config = dict(
    d_model=192,
    d_shared_expert=0,
    router_score='softmax',
    normalize_top_k=False,
    router_z_loss=0.001,
    init_std_router=0.0368,
    norm_eps=1e-06,
    lr=0.00414,
    batch_tokens=65536,
    seq_len=256,
)
Below are experts of layer 7 (counted from 0) of a mixture-of-experts language model. Rows are named router (the router's row for the expert), down (a neuron's output weights, with its number) and show model dimensions 0-191. Each number is 128 + 24 x the weight over its row's rms, rounded and kept within 0 to 255.
Before each expert's rows: "comes before" lists some tokens at least twice as common just after its tokens as in all text. This comes from a sample of Wikipedia text that the model never trained on. Tokens count by the router's weight.

# expert 9
comes before: " be", " been", " a", " the", " not", " have"
router [166 140 144  93 145  93 130 119 146 127 124 116 135  90 175 158  98 155 129 151 116 108 148  82 105 115 162 147  99 119 138 127 104 130 130 144 154 146 107 164 128  79 109 112 126 112 131 125 120 167 150 104 128 154 139 122 160  64 103 121  88 101 129  95 127 131 119  94 118 138 117 157 131 141 104 148 127  77 113 128  93  96  64 144 146 147 138 146 114 128 100  99  88 103 162 188 110 142 101 104 149 156 130 142 109 127  92 114 121 134 121 107 144 139 167 168 121 146  88 148 103  75  98 131 145 108 140 116 114 137 107 138 103 100 132 149 123  96 155 103 126 162 142 126 133 116 117 130 110 130 144  77 129 114 164 130 108 139 161 148 149 127  75 152 152 105 113 143 140 145 157 196 156 113 146  78 131 109 122 144 138 145 163 121 114 126 146 127  96 107 143 127]
down0 [105 154 107  89 171 161 139 109 156 128 107 133 117 110 138 146  86 164 120 115  97 108 106 132 154 169 146 141 148 153 146 107 157 144 128 158 130 136 122 137 161 107 133 137 147 124 118 145 146 136  80 125 117  96  75 139 126 143 132 105 131  89 116 129 151 149 135 132 118 125  94 133 144 163 119 117 150 129  88 160  84 147  96 141 137 142 154 146  75 124 108 142 162 149 152  93 127 131 114 152 154 100 119 135  79  83 163 129 131  93 147  99 119 132 149 134 105  72 133 143 121 115 156 114 112 132 117 139 119 111 105 128 110 133  99 187 162 109 122 127 129 118 137 174 141 141  92 136  81 103 138 146 152 115 155 129 137 152 111 136 156 150 154 128 140  87 163 122  94 164 120 138 110 155 175  72  86 122 156 124 141 166 155 111 120  87 122 105 127  74 101 103]

# expert 8
comes before: " the", " ", " a", " his", " their", " October"
router [127 149 159 111 139  69 153 100 134 125  98 169 125  96 133 135  79 130 171 140 162  85 158 118  71 102 135 188 126 103 174 110  90 130 129 120 153 159 119 161 114 131 147 107 123 113  79 140 106 132 160  88 128 133 149 138 168  97 100 129 116 112 127  84 140 122 105 108 118 148 153  85 100  74 108 154 146 137 118 158 129 105 104  95 132 126 148 109 143 117 141 139  93 112 134 105  80 113  94 129 132 147  99  95 110  99 129 150 171 106  99 115 134 133 133 143 126 124 130 142 107 114  78 124 141 151 117 132  99 149 117 101 136 128 133 176 109 128 151 108 110 164  99 167 142 159 144 133  87 122 121 130 137 122 165 101 114 180 145 143 148 137  92 107 123 130 119 110 177 140 146 123 122 117 138 133 133  79 142 131 109 141 149 139 104 132 142 115 138 111 151 173]
down0 [109 137 134 148 112 117 103 112 114 126  94 126 155 138 127 121 198 143 139 123 108  88 134 158 148 128 149 105 159 125 142 149 156 144 134 104 191 177 136 110  89 138 143  86 147 140 131 175 118 121 155 159 113 120 174 132 113  98 162 157 152 153 124 144 125 132  98 150 110 122 113 174 167 144 130 175 159 115 134 135 105 106 128 125 134 130 171 139  93 140 126 158 114 141  89 119 136 164 123 140 179 106  93 117 151 145 143 124 151 114 144 117 163  98 160 160 146 169  91 167 134 117 136 111 170  64 168 103 117 148 140 152 165 127 124  94 126 102 134 127 162 148  96 103 123 127 144 102 134 149 153 160 147 149 109 155 115 124 102 132 155 154 138 149 108  86  80 117 120 127 112 125 104 112 119 132 147 162 121 157 136 158 157 119 141  92 121 122 126 171 119 119]

# expert 15
comes before: " |", ".", " |\n", " new", " first", "–"
router [153 130 163 131 138  83 120 127 122 134 125 161 133 123 140 162 123 153 121 146 166 119 146 118  71 119 129 140 127 140 153 149 143 121 167 148 110 159 103 147 126 151 133 117 110 113 119 120 128 138 134  95  79 162 187 129 187 125 112 134 145 125 145 124 133 137 114 108 117  92 156 137 108  87  99 135 182 100 138 161  79 126  94 135 157 130 156 146 134 122 127 132 115 100 123 156 102 103 120 153 141 136 129 130 118 105 122 115 148 119 119 109 104 105 155 156 110 135 101 120  76 100 124 127 147 107 170  95 106 155 115 153 110 155 144 129 116 105  94 109  88 188  82 110 107 180 111  85  70 161 154 119 131 124 149 118 146 138 156 127 156 126 113 139 155 127 149 101 109 137 110 151 134 134 118  76 148  91 121 163 130 135 168 140 103 168 184 103 119  95 148 131]
down0 [159 139  83 112 120 151 115 151 147 115 122 127 147 132 122 147 130 146 152 137 114 114 132 142 138 126 137 120 142  76 112 153 150 105 116 130 133 145 167 129 131 101 140 117 118  93 123 129 113 133 116 125  83 117 150 145 104 107 116 125 112 134  98 115 155 105 150 137 175 124 102 166 126 113 125 150 214 116 100 167 100 157 140 113  68 117 168 128 137 176 135  88 118 137 133 161 109  99 134 117 121 141 134 113 114 130 142 101 138 164 156 114 138  79 108 139 119 108  96 107  58 131 141 170 148  85 124 117 132 118 129 100 136 163 157 141 111  87  64 147 121 132 119 138  77 146 132 136 121 168 143 120  88 111 158 119 140 107 160  95 125  99 174 112 102  99  98 107  89 130  81 151 164 134 133 130 135 137 139  77 140 131 113 161 145 153 100 140 135 135 116 112]

# expert 13
comes before: "-", "==", "|", "The", "===", "In"
router [134 177 145 122 127 109 165 130 117 142  83 168 100 103 169 165  97 151 148 131 128 101 158 131 124  97 130 143 127 139 116 116 137 108 154 148 162 133 107 115 127 107 132  84 133  94  87 148 118 107 135 124 101 139 174 150 115 119  84 128 103 107 127 109 119 164 124 107 151  96  84 153 120 123  87 122 148  96 152 149  92  81 149  74 132 180 174 145 107 107 152 145 120 126 112 159 107 102 114 120 146 136 101 137 116 101 114 154 157 123 112  89 140 135 140 171 126 146 133 149  99 106  82 139 133 111 164 120  93 136  89 147  87 162 125 167 115 120 152 128  93 147 104 144 122 143 120 102  84 143 190 105 113 125 150 141 147 174 145 119 148 147 126 137  78 143 129 120 148 161 122 168 172 108 119 114 144 141 120 155 132 117 133 153 133 153 160 139 138 122 133 109]
down0 [144  78 129 107 159  77 132 127 191 155 159 156 137 128  90 126 113 113 103 106 183 127 151 126 152 128 152 162 136 128 108 123 124  89 118 130 101 112 123  86 114 121  90 110  93 117 129 115 105  94 106 118 132 103 114  98 126 109 129 150 113 133 145 123  92 129 134 143 131  86 109 145  99 115 168 102 156  88 146 137 132  93  76  96  96  75 158 136 133 161 106 143 156 114 118 115 155 165 179 160 114 109 141 121 131 110 147 152 121 152 111 140 106 123 113 125 117 147 137 134 106 166 140 105  87  73 105 142 107 141 135 147 102 128  74 187 130 145 108 127 127 130 101 128 119 162 118 145 140 124 111 137 146 147 158 165  91 151 148 114 123 128 121 102  69 149  95 118 139 116 126 124 136 130  64 144 153  99 175 101 129 132 123 124 128 113 127 158 129 144 135 123]